Experts of a small language model: 14 layers.
Below are experts of layer 3 (counted from 0) of a mixture-of-experts language model. Rows are named router (the router's row for the expert), down (a neuron's output weights, with its number) and show model dimensions 56-111. Each number is 200 + 40 x the weight over its row's rms, rounded and kept within 0 to 999.
After each expert's rows: a language model's description of what the expert responds to; "comes before" lists some tokens at least twice as common just after its tokens as in all text. This comes from a sample of Wikipedia text that the model never trained on. Tokens count by the router's weight.

# expert 3
router,249,264,207,221,206,270,256,245,216,166,156,226,250,178,189,169,229,171,159,125,164,189,181,196,194,165,273,249,223,162,212,205,241,160,158,161,206,230,268,259,247,181,210,170,130,204,198,206,253,163,179,240,235,217,196,232
down0,166,181,226,252,210,162,193,220,74,261,233,252,232,184,159,239,201,149,192,251,225,201,279,197,133,173,217,267,179,225,213,133,150,179,127,109,163,238,246,188,212,205,191,224,137,193,206,122,180,224,190,179,262,192,208,214
down1,228,234,198,205,191,132,231,242,194,274,184,134,238,202,155,217,183,232,196,168,195,202,190,204,210,236,218,189,219,202,179,193,230,271,255,175,153,215,147,288,210,236,225,215,138,138,232,215,258,297,188,200,145,224,210,188
down2,222,165,165,206,286,167,181,190,199,225,231,224,203,208,194,189,221,218,187,230,195,78,172,197,241,214,136,201,267,287,252,217,180,149,193,215,186,147,138,249,158,227,176,228,153,227,220,226,200,284,208,170,264,220,124,165
down3,251,216,92,159,172,205,225,252,250,211,208,203,265,166,252,206,266,258,220,153,202,124,178,164,167,210,196,141,212,139,175,165,172,161,205,236,248,180,203,123,223,232,197,167,227,196,253,186,194,174,244,184,187,223,184,225
down4,263,207,183,131,217,182,172,225,179,147,156,239,243,163,180,168,176,129,198,133,262,207,125,219,179,188,212,225,219,262,276,221,233,216,205,200,167,205,226,107,186,271,220,204,222,192,183,189,144,241,231,208,253,190,185,191
down5,241,168,161,106,228,134,174,151,234,266,183,96,278,190,187,205,231,261,100,211,209,177,187,216,179,189,239,197,191,202,225,239,107,216,236,210,206,231,232,115,213,253,266,205,228,176,199,204,179,194,204,207,255,195,191,198
down6,203,176,239,172,225,200,247,186,225,161,206,231,160,173,176,190,280,217,246,195,206,208,156,214,209,216,189,195,160,196,160,232,163,242,197,212,222,177,195,199,181,246,199,224,185,210,177,166,167,182,205,168,200,176,167,227
Description: Database label separators. Colons, pipes and closing marks after acronyms in infobox-like lists, such as BPI: Platinum, OMA:DAD1, DTXSID, also table cells.
comes before: " ", "s", ";", " ·", ")", "ation"

# expert 53
router,195,229,233,211,240,159,256,243,220,174,184,207,214,159,140,138,264,188,197,139,149,179,110,171,207,144,224,225,258,185,117,226,257,165,198,168,227,215,232,238,261,212,280,178,232,121,208,170,199,145,206,273,212,230,183,257
down0,170,264,156,223,194,305,184,233,209,215,178,220,223,198,194,211,212,249,257,239,134,212,190,206,155,248,174,182,162,240,259,169,172,223,132,172,225,167,220,147,177,168,170,212,239,238,283,224,147,226,139,181,226,138,184,255
down1,184,167,210,169,217,140,113,141,181,191,269,217,273,254,233,216,277,244,208,252,183,184,179,180,204,261,129,235,220,187,99,106,270,170,232,183,226,235,159,176,250,149,167,220,209,152,155,206,192,198,173,216,191,244,239,228
down2,217,191,219,188,188,173,161,142,313,200,218,257,205,159,139,178,162,170,169,147,149,255,142,225,207,175,202,160,159,168,202,236,131,210,243,181,217,305,171,221,246,227,243,152,173,233,233,182,206,210,203,159,205,205,176,182
down3,178,182,135,113,173,184,210,240,151,221,265,194,186,212,185,227,144,190,204,208,204,219,93,191,223,283,256,226,155,245,201,154,126,162,196,184,223,129,224,185,246,173,239,198,195,138,172,192,239,260,220,212,193,233,232,244
down4,233,238,192,135,221,182,260,191,194,256,235,165,188,251,141,171,204,219,147,190,202,100,220,213,256,235,225,188,171,175,133,173,202,249,162,126,174,156,219,226,193,241,182,252,228,237,148,197,240,268,214,211,207,241,180,233
down5,189,208,211,184,170,232,194,188,187,190,213,169,263,184,188,154,174,286,185,145,103,215,261,257,167,141,233,223,314,197,209,184,217,234,233,168,249,166,158,203,194,175,176,179,209,259,159,232,206,152,183,187,117,217,227,213
down6,189,219,192,252,195,241,228,139,213,196,189,117,150,209,225,165,198,175,210,213,240,222,192,284,241,209,233,220,193,184,151,183,204,145,234,266,235,253,154,204,201,195,155,195,176,205,209,126,227,237,237,189,250,242,273,199
Description: Prepositions and the. "the" after prepositions, and prepositions from, between, through, with, as in held from 20 and to the north-east from Baku.
comes before: " ", " the", " first", " United", " same", " city"

# expert 47
router,256,184,224,237,220,270,188,207,209,180,176,217,190,166,166,138,268,163,227,227,150,174,179,198,197,172,253,204,244,173,197,256,221,198,191,203,208,217,258,245,218,158,217,187,231,220,212,163,200,97,194,245,222,197,198,212
down0,209,172,187,262,143,111,97,205,201,110,137,229,234,130,222,192,199,186,235,241,213,182,229,210,192,256,164,205,202,195,232,239,144,161,189,211,200,132,213,216,219,290,178,188,207,228,213,186,198,199,183,199,239,209,115,149
down1,245,207,221,166,146,147,157,173,212,207,179,168,224,274,218,212,199,258,249,228,199,180,153,203,267,240,247,230,209,269,169,237,288,152,140,275,216,226,226,190,210,233,142,207,211,241,206,232,164,175,234,209,196,287,153,130
down2,215,215,189,183,212,212,149,201,209,202,206,140,204,222,116,220,175,167,156,306,230,216,182,238,185,254,260,270,147,185,206,158,211,188,240,262,213,147,202,172,203,215,235,233,287,229,261,248,223,152,203,170,219,212,238,204
down3,173,276,191,164,277,235,170,232,233,158,230,160,197,174,195,175,211,233,178,185,235,198,139,321,209,165,236,248,198,167,212,160,233,224,188,154,254,181,182,265,213,178,194,103,167,231,191,203,217,184,252,168,239,189,212,192
down4,156,204,175,147,168,249,196,211,201,249,243,195,233,214,155,226,212,180,237,217,176,247,249,208,248,239,232,232,192,164,164,189,184,193,155,187,226,163,113,197,168,228,210,151,148,262,212,227,208,166,194,221,151,155,258,240
down5,218,209,259,173,317,245,188,222,202,223,217,226,244,235,206,180,260,169,191,198,199,181,202,162,210,179,219,195,263,213,173,181,206,222,144,226,171,177,113,263,155,142,150,196,262,206,156,250,142,130,179,113,220,227,167,98
down6,228,182,239,167,191,240,219,245,221,195,192,214,194,128,168,224,244,168,234,210,229,257,203,222,212,162,115,219,196,284,194,231,191,219,250,139,148,192,157,218,124,204,205,198,226,221,224,186,217,188,205,190,134,157,203,195
Description: Sports table pipes. Column pipes in sports standings and results tables (GD | Pts, Surface | Opponent), and the hyphen in Quarter-finals.
comes before: " ", "\n", "}", " P", " Apps", " Qual"

# expert 63
router,231,194,240,248,200,213,203,210,224,148,118,237,213,158,134,153,277,230,157,158,110,185,151,156,151,176,227,234,248,169,272,209,249,130,156,130,224,205,246,199,276,188,227,191,169,210,218,175,167,145,193,202,222,228,167,229
down0,209,180,254,170,214,188,146,172,174,167,253,185,208,218,218,185,172,173,202,204,126,206,121,209,130,132,152,252,241,224,175,280,213,227,192,222,220,176,221,246,262,175,158,220,245,252,217,216,158,186,205,158,213,231,193,172
down1,254,263,214,172,274,212,239,300,198,168,163,200,148,162,226,133,158,204,189,225,206,149,190,162,225,163,156,245,246,199,177,203,187,191,209,137,222,219,182,202,163,200,167,258,193,200,155,221,194,209,179,140,258,203,217,158
down2,216,140,200,209,182,142,224,245,151,130,232,207,183,184,163,291,311,223,133,270,116,228,209,230,153,242,218,186,235,229,245,218,222,241,233,134,129,133,224,211,224,242,239,159,193,238,179,174,234,169,247,245,166,226,141,208
down3,200,250,235,159,235,267,206,180,186,221,150,288,224,179,188,288,201,234,147,248,165,213,230,259,144,194,149,277,192,165,212,176,286,188,243,176,221,225,228,196,168,183,182,111,184,165,189,221,152,150,230,161,234,199,188,185
down4,252,222,122,217,276,221,142,174,211,166,159,144,253,274,155,134,170,204,161,259,181,141,157,143,202,257,202,89,210,259,240,251,194,155,176,243,195,158,172,143,209,158,223,217,219,212,245,258,201,192,224,160,158,232,217,173
down5,131,216,224,213,195,193,172,198,195,201,228,234,220,180,225,189,165,194,194,230,138,178,198,266,185,192,84,183,214,245,223,189,185,260,216,183,141,162,169,136,304,204,218,194,222,221,267,243,190,178,173,154,270,112,177,224
down6,181,212,257,222,289,180,184,205,221,277,241,222,160,172,199,223,265,167,189,181,121,214,208,219,147,272,209,194,191,233,262,194,157,248,305,163,229,218,179,150,251,211,170,202,227,210,217,188,202,156,263,150,250,183,178,272
Description: Clause-boundary commas and connectives. Commas after sentence adverbs or names, line breaks, and clause links such as which, where, however, while, although, Together,.
comes before: "\n", "|", " he", " the", " it", " she"

# expert 31
router,235,237,197,264,214,266,209,243,231,143,173,247,231,142,153,152,274,233,194,166,109,167,186,133,164,186,250,182,245,173,227,270,293,174,147,187,205,227,258,256,184,167,197,165,188,157,208,166,199,166,204,219,218,160,174,220
down0,260,229,274,166,156,163,196,248,245,215,116,200,257,194,222,184,175,241,158,209,161,239,141,265,214,212,198,223,265,215,217,191,249,205,262,132,203,185,180,165,171,128,236,228,241,168,221,149,206,168,152,265,262,182,202,190
down1,197,128,132,199,190,244,204,188,152,157,243,173,209,197,220,224,127,208,174,219,172,127,218,238,202,247,196,170,184,187,180,256,200,218,269,186,282,255,250,232,232,173,257,204,146,191,214,167,240,265,149,202,221,230,213,175
down2,210,314,175,171,257,167,215,197,173,252,247,145,195,141,225,216,203,172,161,216,217,209,187,181,133,290,231,187,200,175,140,245,177,210,213,222,257,124,164,207,95,200,157,145,225,155,238,149,227,241,221,180,181,232,227,194
down3,231,195,307,174,191,215,193,147,144,185,180,161,263,170,265,164,167,234,247,137,205,232,178,146,179,135,186,188,225,210,200,154,226,220,168,199,172,234,150,153,156,205,194,206,265,208,239,174,210,242,221,245,248,205,132,204
down4,195,166,83,258,223,244,270,205,192,162,219,208,178,184,199,172,154,240,207,225,146,165,188,167,160,173,189,165,179,184,171,199,201,152,268,154,193,188,218,244,202,227,152,189,314,229,222,234,149,203,262,259,158,173,213,224
down5,125,241,171,152,186,167,161,176,207,258,205,207,213,276,139,119,210,237,208,201,174,212,132,202,140,216,228,228,218,176,250,131,154,248,188,186,202,219,190,243,211,294,218,173,275,162,226,131,205,153,148,264,199,161,192,260
down6,184,230,248,194,223,188,184,200,158,218,213,261,217,234,141,193,204,181,238,127,169,104,163,196,203,218,183,225,177,150,193,180,198,243,244,213,226,167,225,128,161,251,140,168,199,279,189,206,224,137,258,228,205,206,188,157
Description: Table separators and with. Pipe separators in election and sports tables, and with after a school in graduation sentences, such as graduated from Columbia with a degree.
comes before: " ", "\n", " a", " He", " N", " L"

# expert 23
router,268,243,239,217,231,284,221,252,229,216,147,221,259,208,178,142,216,195,212,143,184,160,141,156,186,218,218,254,237,160,145,239,200,112,164,110,208,215,217,221,257,197,240,181,177,146,166,175,140,149,178,221,254,242,214,266
down0,301,141,180,217,326,140,188,225,186,232,193,162,251,237,249,211,218,165,255,180,225,191,228,213,181,149,290,168,215,337,200,221,287,197,199,192,187,207,199,217,195,116,189,131,249,161,205,221,232,220,227,215,151,192,249,324
down1,211,136,217,219,236,201,174,181,168,199,153,169,253,173,284,188,209,247,163,259,169,201,222,248,169,233,241,157,148,229,186,222,177,253,216,249,282,187,216,185,243,171,172,174,217,234,210,285,124,148,230,170,99,196,231,238
down2,192,280,270,175,256,189,160,190,202,152,244,203,216,243,164,195,161,176,177,175,229,194,238,238,171,213,227,184,175,223,193,248,221,224,193,178,230,141,112,189,187,229,172,185,305,199,189,217,217,235,255,219,174,170,264,224
down3,259,199,251,203,251,238,127,272,142,230,175,207,247,248,142,247,141,159,237,174,232,246,165,215,249,188,123,239,128,226,169,248,184,211,193,195,175,217,259,206,146,218,249,160,163,145,175,174,221,226,129,153,210,179,218,212
down4,208,204,183,245,231,176,171,150,189,246,198,218,204,249,132,171,175,153,342,133,273,152,114,252,196,204,203,244,162,229,169,140,240,225,175,172,162,217,219,189,185,165,255,191,220,229,150,281,233,105,218,132,220,251,220,213
down5,164,226,196,175,165,204,223,138,289,225,282,181,190,210,142,216,207,232,219,87,222,162,223,224,177,199,202,219,279,158,277,226,180,172,187,186,248,229,167,224,242,153,140,229,89,131,173,243,177,216,236,232,269,238,192,200
down6,224,215,72,226,242,269,206,226,171,193,194,166,165,232,243,242,182,186,260,200,203,208,234,198,225,147,194,122,165,205,212,168,230,248,157,191,232,182,315,164,181,185,253,170,174,231,157,194,242,172,257,195,158,208,171,218
Description: Verb suffix endings. Word-final suffixes like -ing, -aining, -ated, -ation completing verbs and nouns (reuniting, complaining, persuaded), plus "of" after nouns.
comes before: " the", " a", " to", " that", " in", " by"

# expert 7
router,196,236,233,207,227,220,249,264,245,179,121,209,254,142,191,111,214,219,235,187,182,127,183,176,235,166,264,203,194,129,162,229,232,162,171,136,243,228,220,270,228,200,224,154,180,137,167,155,223,154,176,246,228,180,200,220
down0,120,162,141,148,139,104,200,222,195,184,213,183,166,184,161,224,175,206,202,128,170,218,229,175,174,196,238,163,196,135,225,186,161,224,214,164,174,179,176,233,184,212,109,177,183,248,149,237,154,178,196,220,157,176,204,188
down1,169,264,186,206,142,219,211,177,237,220,245,180,187,132,198,159,132,182,173,217,224,187,189,215,199,242,273,147,124,217,152,245,150,188,203,241,192,188,252,179,245,146,196,158,209,139,213,159,185,233,142,170,181,237,207,194
down2,199,270,215,169,215,251,145,175,185,207,238,196,236,175,225,122,179,162,188,203,236,169,194,217,192,256,231,211,202,218,197,148,190,179,129,148,228,204,170,272,187,209,246,173,222,223,242,223,214,239,139,232,207,255,195,164
down3,224,190,170,175,174,158,273,198,195,214,198,157,239,224,162,216,195,237,172,168,83,213,170,223,81,123,244,87,212,265,181,240,246,238,183,224,173,252,212,230,149,220,167,217,206,195,186,203,170,193,221,252,158,159,139,193
down4,144,196,207,202,197,261,159,180,229,161,163,183,225,251,236,224,168,173,163,207,212,103,158,217,264,262,286,265,133,140,189,173,218,170,196,191,250,171,231,180,223,169,158,134,197,220,298,185,196,136,179,188,237,265,175,241
down5,224,194,117,196,234,279,214,181,211,220,174,232,222,246,211,163,187,257,245,193,175,240,147,112,188,183,198,193,136,173,225,169,206,207,141,165,197,199,186,210,249,165,233,171,221,182,198,217,217,227,157,251,187,74,245,249
down6,170,271,169,157,167,168,300,204,297,215,222,208,193,116,254,239,240,209,159,198,223,107,146,146,246,147,156,233,140,200,243,181,161,222,208,141,205,181,130,246,202,156,268,149,221,167,142,155,196,143,261,268,214,232,182,226
Description: Place-name endings. Place names and their final word pieces, such as York after New, States after United, Barcel-ona, -ville and -shire, mainly in birthplaces and tables.
comes before: ",", " |", ".", " and", " (", " City"

# expert 9
router,249,219,276,272,230,229,249,234,220,188,145,203,298,170,185,106,254,193,168,151,133,188,136,196,180,182,249,186,228,161,156,266,266,176,193,190,194,272,263,194,230,165,225,197,224,223,221,200,217,120,171,212,218,216,192,277
down0,185,280,133,228,241,144,172,205,264,248,265,183,190,336,161,142,239,243,254,173,204,297,209,166,103,226,175,195,185,210,202,193,203,248,199,248,169,174,177,235,239,232,221,167,207,126,177,203,211,218,186,214,170,296,181,251
down1,169,165,187,187,187,254,209,250,184,234,282,176,261,191,208,158,159,252,136,161,263,217,187,235,189,167,206,124,226,263,211,227,203,212,190,214,245,218,238,182,223,228,142,141,209,262,187,218,186,205,209,259,193,176,210,178
down2,230,259,205,160,202,153,169,247,272,212,169,193,226,184,204,211,200,150,130,201,266,281,129,211,98,201,195,222,192,195,169,190,267,247,176,162,209,210,197,261,209,230,198,131,207,215,166,211,202,227,197,245,210,214,235,209
down3,203,165,146,170,236,277,254,236,222,261,257,153,186,191,179,267,296,165,215,250,220,200,207,252,235,96,222,263,305,177,211,220,215,158,267,175,245,241,224,223,246,185,137,236,229,225,207,224,151,202,227,204,187,238,220,156
down4,144,212,219,227,203,154,233,208,158,258,211,136,189,147,190,123,229,257,168,164,200,112,238,217,177,253,188,202,121,190,276,200,224,157,174,160,207,215,245,193,264,233,236,202,164,133,194,166,148,126,229,214,234,185,246,195
down5,255,245,164,213,194,203,178,213,184,156,231,245,227,233,182,194,141,214,256,179,216,210,220,198,206,174,143,179,262,186,193,276,248,217,121,103,171,184,243,229,190,197,174,152,189,198,122,196,210,172,222,194,229,170,261,276
down6,245,221,188,189,188,187,236,172,165,294,204,171,192,178,185,269,161,265,260,140,291,212,228,257,192,164,180,162,134,184,242,207,199,258,164,188,224,229,196,223,201,220,204,238,200,123,76,223,186,180,153,199,222,161,273,155
Description: Possessives and nationality words. Apostrophes in possessives after nouns (studio's, railway's), plus opening parentheses, suffixes like -ism, -og-, and nationality or country words.
comes before: "s", "y", "a", "ment", "ations", "ia"

# expert 37
router,268,224,238,220,255,234,198,225,178,150,162,239,244,160,146,159,220,144,211,131,148,174,165,183,145,184,256,260,259,144,222,264,227,175,188,151,247,237,275,219,240,148,216,189,223,196,133,186,148,160,176,245,237,239,154,191
down0,200,271,187,241,255,253,147,191,204,188,142,246,224,155,170,222,189,214,176,193,125,195,235,318,135,224,246,197,189,182,175,207,186,161,227,280,167,209,197,152,211,181,136,278,207,218,249,205,165,205,234,140,175,200,235,135
down1,141,218,229,246,194,181,214,244,207,188,249,183,236,232,193,185,207,199,191,203,220,181,143,182,244,273,228,278,218,137,192,181,180,254,206,160,188,243,212,251,274,262,252,213,133,258,196,225,112,183,239,178,217,190,165,174
down2,191,180,181,177,229,183,139,210,208,241,237,143,214,149,250,198,189,187,153,219,242,179,217,192,291,163,176,172,205,247,178,190,223,168,144,166,172,160,201,174,265,180,193,239,170,222,263,151,194,181,242,163,252,169,248,196
down3,152,209,242,206,205,228,239,178,197,213,174,236,209,214,162,115,177,143,168,191,240,206,246,176,201,161,225,133,211,160,151,150,123,147,185,140,198,307,226,249,194,185,218,205,162,159,293,183,145,212,186,218,159,240,235,186
down4,215,213,186,198,277,166,143,183,163,260,182,233,170,140,180,207,200,139,265,139,139,205,191,233,161,185,192,259,215,265,153,261,278,216,147,223,178,206,208,250,202,185,206,269,267,231,191,210,202,199,196,148,198,154,193,300
down5,150,227,173,212,203,260,221,182,191,171,175,231,201,253,180,170,207,232,197,216,215,248,188,182,100,222,187,177,222,302,247,201,190,155,163,248,196,135,236,206,314,201,165,199,128,191,230,210,199,218,197,177,193,216,170,230
down6,185,195,171,194,244,218,254,222,177,231,205,159,179,244,253,244,203,216,194,186,205,185,219,201,242,241,158,249,122,110,168,185,265,201,239,298,266,150,178,259,198,177,195,222,116,206,238,188,233,163,242,305,208,310,186,188
Description: Plural noun endings. Plural suffixes ending nouns, such as s, ers, ions, ities, ings, often in section headings like Build-ings, Recipi-ents, C-ities.
comes before: ",", " of", ".", " and", " in", "=="

# expert 36
router,234,272,213,206,195,246,214,240,302,182,176,195,241,129,206,137,202,190,243,204,97,160,165,191,175,202,256,215,297,139,184,240,201,148,224,190,217,252,242,252,206,162,221,163,194,223,201,183,234,192,193,192,203,224,194,250
down0,160,210,262,198,248,158,195,190,230,240,128,198,138,270,184,167,232,204,253,261,192,195,153,262,219,246,222,245,238,190,181,171,103,237,235,239,204,171,218,226,256,178,214,210,71,167,190,178,164,178,215,274,161,161,151,153
down1,118,203,185,149,216,136,232,210,154,115,163,178,274,251,291,206,262,158,232,192,289,202,260,163,187,234,276,266,190,207,177,164,196,264,217,198,205,192,237,217,308,260,162,259,204,107,149,158,237,277,187,239,290,208,193,180
down2,153,244,204,191,230,226,206,163,135,140,224,233,172,184,183,233,142,188,155,260,214,153,196,254,155,294,219,220,202,244,289,151,253,223,129,149,176,267,205,191,176,172,260,146,147,258,237,247,110,194,159,162,231,205,150,269
down3,175,199,203,156,162,155,205,193,191,179,219,217,161,241,123,157,157,272,205,213,223,173,151,190,221,217,135,158,140,261,185,200,150,136,166,190,161,145,192,192,204,286,229,226,173,194,188,224,188,195,318,188,171,193,234,168
down4,216,211,168,226,111,181,232,185,168,177,182,177,205,219,248,216,244,188,110,222,221,178,214,254,175,272,188,168,187,209,188,206,74,198,258,257,235,188,276,184,216,246,201,248,193,143,183,136,252,242,248,192,182,301,119,177
down5,167,143,231,148,196,175,182,216,204,279,141,213,222,200,184,177,180,166,175,230,233,197,203,212,205,235,288,227,220,134,270,219,184,171,232,180,247,191,149,230,243,159,204,186,224,174,216,178,224,178,190,152,285,182,274,255
down6,254,211,202,237,236,303,150,245,237,163,174,163,180,195,186,191,183,196,222,170,234,231,199,134,239,162,171,129,203,135,215,245,173,213,285,179,237,212,254,217,142,255,248,214,205,246,177,227,176,199,220,188,138,215,208,253
Description: Digits in tables. Digits, pipes, closing parentheses and dashes in sports, racing and statistics tables and year ranges, such as 2004–, 1827, Roush.
comes before: "–", " |", " ", ")", " –", " ("

# expert 39
router,203,217,237,236,230,220,202,251,203,164,179,239,200,161,182,161,268,181,219,152,124,225,150,140,170,172,254,220,222,160,237,207,196,196,211,185,268,237,223,254,239,200,182,231,205,161,211,172,206,191,168,250,178,203,181,236
down0,312,172,172,151,242,173,252,171,199,241,171,156,227,221,240,205,218,188,220,150,178,115,218,181,164,198,198,206,170,196,166,195,216,225,136,195,140,222,253,199,205,208,166,227,293,168,137,217,208,218,233,150,201,246,244,126
down1,212,202,250,202,207,230,214,240,268,192,226,228,154,172,160,124,211,260,133,242,145,247,158,267,197,267,224,183,123,247,176,201,160,107,184,198,235,186,169,197,205,173,142,227,223,247,204,191,197,214,192,237,202,193,176,186
down2,214,162,96,240,266,188,190,114,220,158,226,169,207,188,182,226,284,188,220,201,177,210,125,222,200,169,250,159,152,160,203,178,185,249,171,225,192,226,199,240,224,171,245,245,171,203,168,141,226,208,202,230,270,234,208,215
down3,173,264,223,181,167,251,126,180,247,174,223,241,189,135,125,199,151,226,148,216,187,228,255,128,199,182,190,155,162,180,159,173,208,164,192,259,245,184,169,224,257,146,201,154,245,225,198,245,146,171,97,226,209,186,181,161
down4,203,231,229,186,239,186,196,200,144,222,239,225,203,187,250,200,251,122,196,147,227,191,112,195,219,223,160,157,238,255,204,164,244,206,260,200,136,148,223,298,207,195,222,196,161,178,206,205,230,221,153,201,225,228,255,199
down5,211,114,231,240,147,279,146,244,213,207,241,206,197,180,141,225,207,243,193,278,208,205,227,193,125,228,224,205,135,205,208,215,182,194,238,236,242,246,198,226,129,181,145,204,259,308,238,171,127,102,241,227,181,174,263,207
down6,256,203,159,223,210,179,197,187,160,219,217,192,170,124,196,275,198,169,186,197,266,257,212,256,158,231,268,232,220,227,216,212,215,144,184,139,160,217,114,179,154,171,117,212,241,199,211,133,171,202,240,234,279,170,163,243
Description: Sports table abbreviations. Pipes and capital-letter abbreviations in sports stat tables and headers, such as W | L, GA, Pts, FB/MF, NASCAR.
comes before: " ", "A", "T", "I", ")", "F"

# expert 28
router,215,207,187,216,221,196,261,230,220,122,169,262,257,169,132,163,252,204,177,172,176,161,168,244,191,164,256,216,222,136,201,232,226,154,144,159,233,235,230,235,226,174,224,136,179,208,274,201,218,187,186,208,251,276,168,222
down0,198,175,201,193,224,217,224,121,160,203,246,246,296,204,249,230,225,201,195,176,138,175,154,220,189,187,230,249,196,184,244,219,210,255,209,228,153,150,207,121,159,118,206,219,264,217,199,246,151,206,213,227,200,176,222,157
down1,157,124,206,196,240,244,175,210,319,226,210,306,187,228,241,150,205,202,267,234,220,272,209,173,176,210,202,216,255,197,255,257,231,243,202,151,215,145,183,195,219,221,154,195,207,221,236,279,190,146,214,195,153,236,177,185
down2,240,133,188,232,248,151,241,250,207,218,153,231,213,194,163,239,176,136,160,215,184,261,195,295,296,255,198,217,242,218,261,185,193,218,213,235,124,212,211,197,170,209,168,215,207,169,220,177,207,198,133,221,177,193,138,255
down3,260,197,238,166,199,202,186,146,188,249,283,174,245,163,211,237,232,189,207,198,245,222,213,198,179,261,196,172,251,223,110,169,176,191,138,243,234,252,220,156,242,191,201,263,187,162,168,172,171,155,184,234,260,216,169,218
down4,191,184,224,222,152,159,223,307,170,174,173,167,184,184,156,227,231,182,150,223,210,218,195,249,144,178,162,138,226,200,213,273,141,289,118,210,195,214,209,202,233,157,182,174,214,168,254,207,206,179,190,233,190,219,131,159
down5,247,215,187,242,157,138,167,229,178,174,180,166,224,204,140,196,286,227,201,202,173,284,126,168,212,159,209,163,185,207,156,196,193,200,176,128,241,224,188,191,218,223,192,200,219,146,149,176,189,141,167,247,194,185,218,157
down6,169,149,166,129,165,213,200,241,239,200,209,199,208,215,244,165,193,301,175,182,109,215,82,208,223,208,195,205,137,194,203,203,134,215,214,196,176,176,176,167,210,235,251,196,186,189,118,180,262,205,152,178,175,233,240,228
Description: Line breaks, structural tokens. Line breaks, "in" after nouns, and units in infobox or taxonomy text, such as sq mi, lines after headings, table row breaks.
comes before: "-", " |", "=", " (", ";", "|"

# expert 46
router,236,251,299,223,240,244,247,216,183,157,102,204,244,181,205,134,274,178,197,174,173,177,210,145,119,177,242,239,262,192,181,282,200,148,150,124,248,238,239,167,233,143,232,155,221,166,180,196,151,174,149,215,247,261,188,246
down0,175,175,265,196,154,101,155,164,241,143,210,222,246,113,163,176,141,174,213,124,168,195,162,157,50,229,213,187,202,237,147,234,220,183,161,264,214,224,207,294,207,223,129,198,285,130,258,237,212,234,181,210,250,225,244,247
down1,244,253,269,212,254,213,190,182,165,187,242,209,203,207,281,143,230,164,183,187,275,191,199,283,137,256,240,213,233,188,183,202,207,195,213,223,288,210,102,202,256,215,231,172,206,107,157,258,175,210,173,138,214,255,148,181
down2,206,179,196,172,215,225,47,248,259,180,235,244,199,126,131,294,136,214,227,184,147,207,214,182,248,181,236,184,203,149,185,194,187,190,236,231,155,167,131,151,249,159,190,188,201,260,236,282,196,139,220,194,197,244,204,323
down3,168,189,132,151,228,163,212,195,261,229,216,165,239,223,235,199,196,146,259,228,217,231,164,230,216,235,169,233,182,165,209,199,184,226,220,142,174,177,190,139,160,196,192,165,228,255,217,201,212,206,182,166,114,222,138,172
down4,233,225,229,152,135,210,203,198,270,178,132,171,246,252,238,202,184,257,232,271,191,259,197,175,59,238,184,156,190,195,146,260,144,178,217,245,202,234,216,217,165,226,140,218,171,155,244,138,135,185,236,244,246,175,189,139
down5,209,226,183,151,229,185,178,200,274,165,156,158,132,183,174,227,198,177,265,213,189,188,207,195,115,149,245,205,204,237,188,160,179,230,206,182,197,141,210,206,247,226,184,204,240,191,200,169,187,221,137,226,283,183,125,205
down6,142,184,205,234,232,186,236,164,197,203,203,191,186,280,171,247,160,183,216,199,109,165,249,164,191,200,185,191,164,193,238,210,203,157,173,217,206,199,222,256,161,182,174,245,197,172,234,173,213,178,220,218,230,179,171,221
Description: Past participles. Past participle verbs and -ed endings after was, were, or is, such as used, built, interpreted, released, written.
comes before: " by", " to", " in", " the", " as", " on"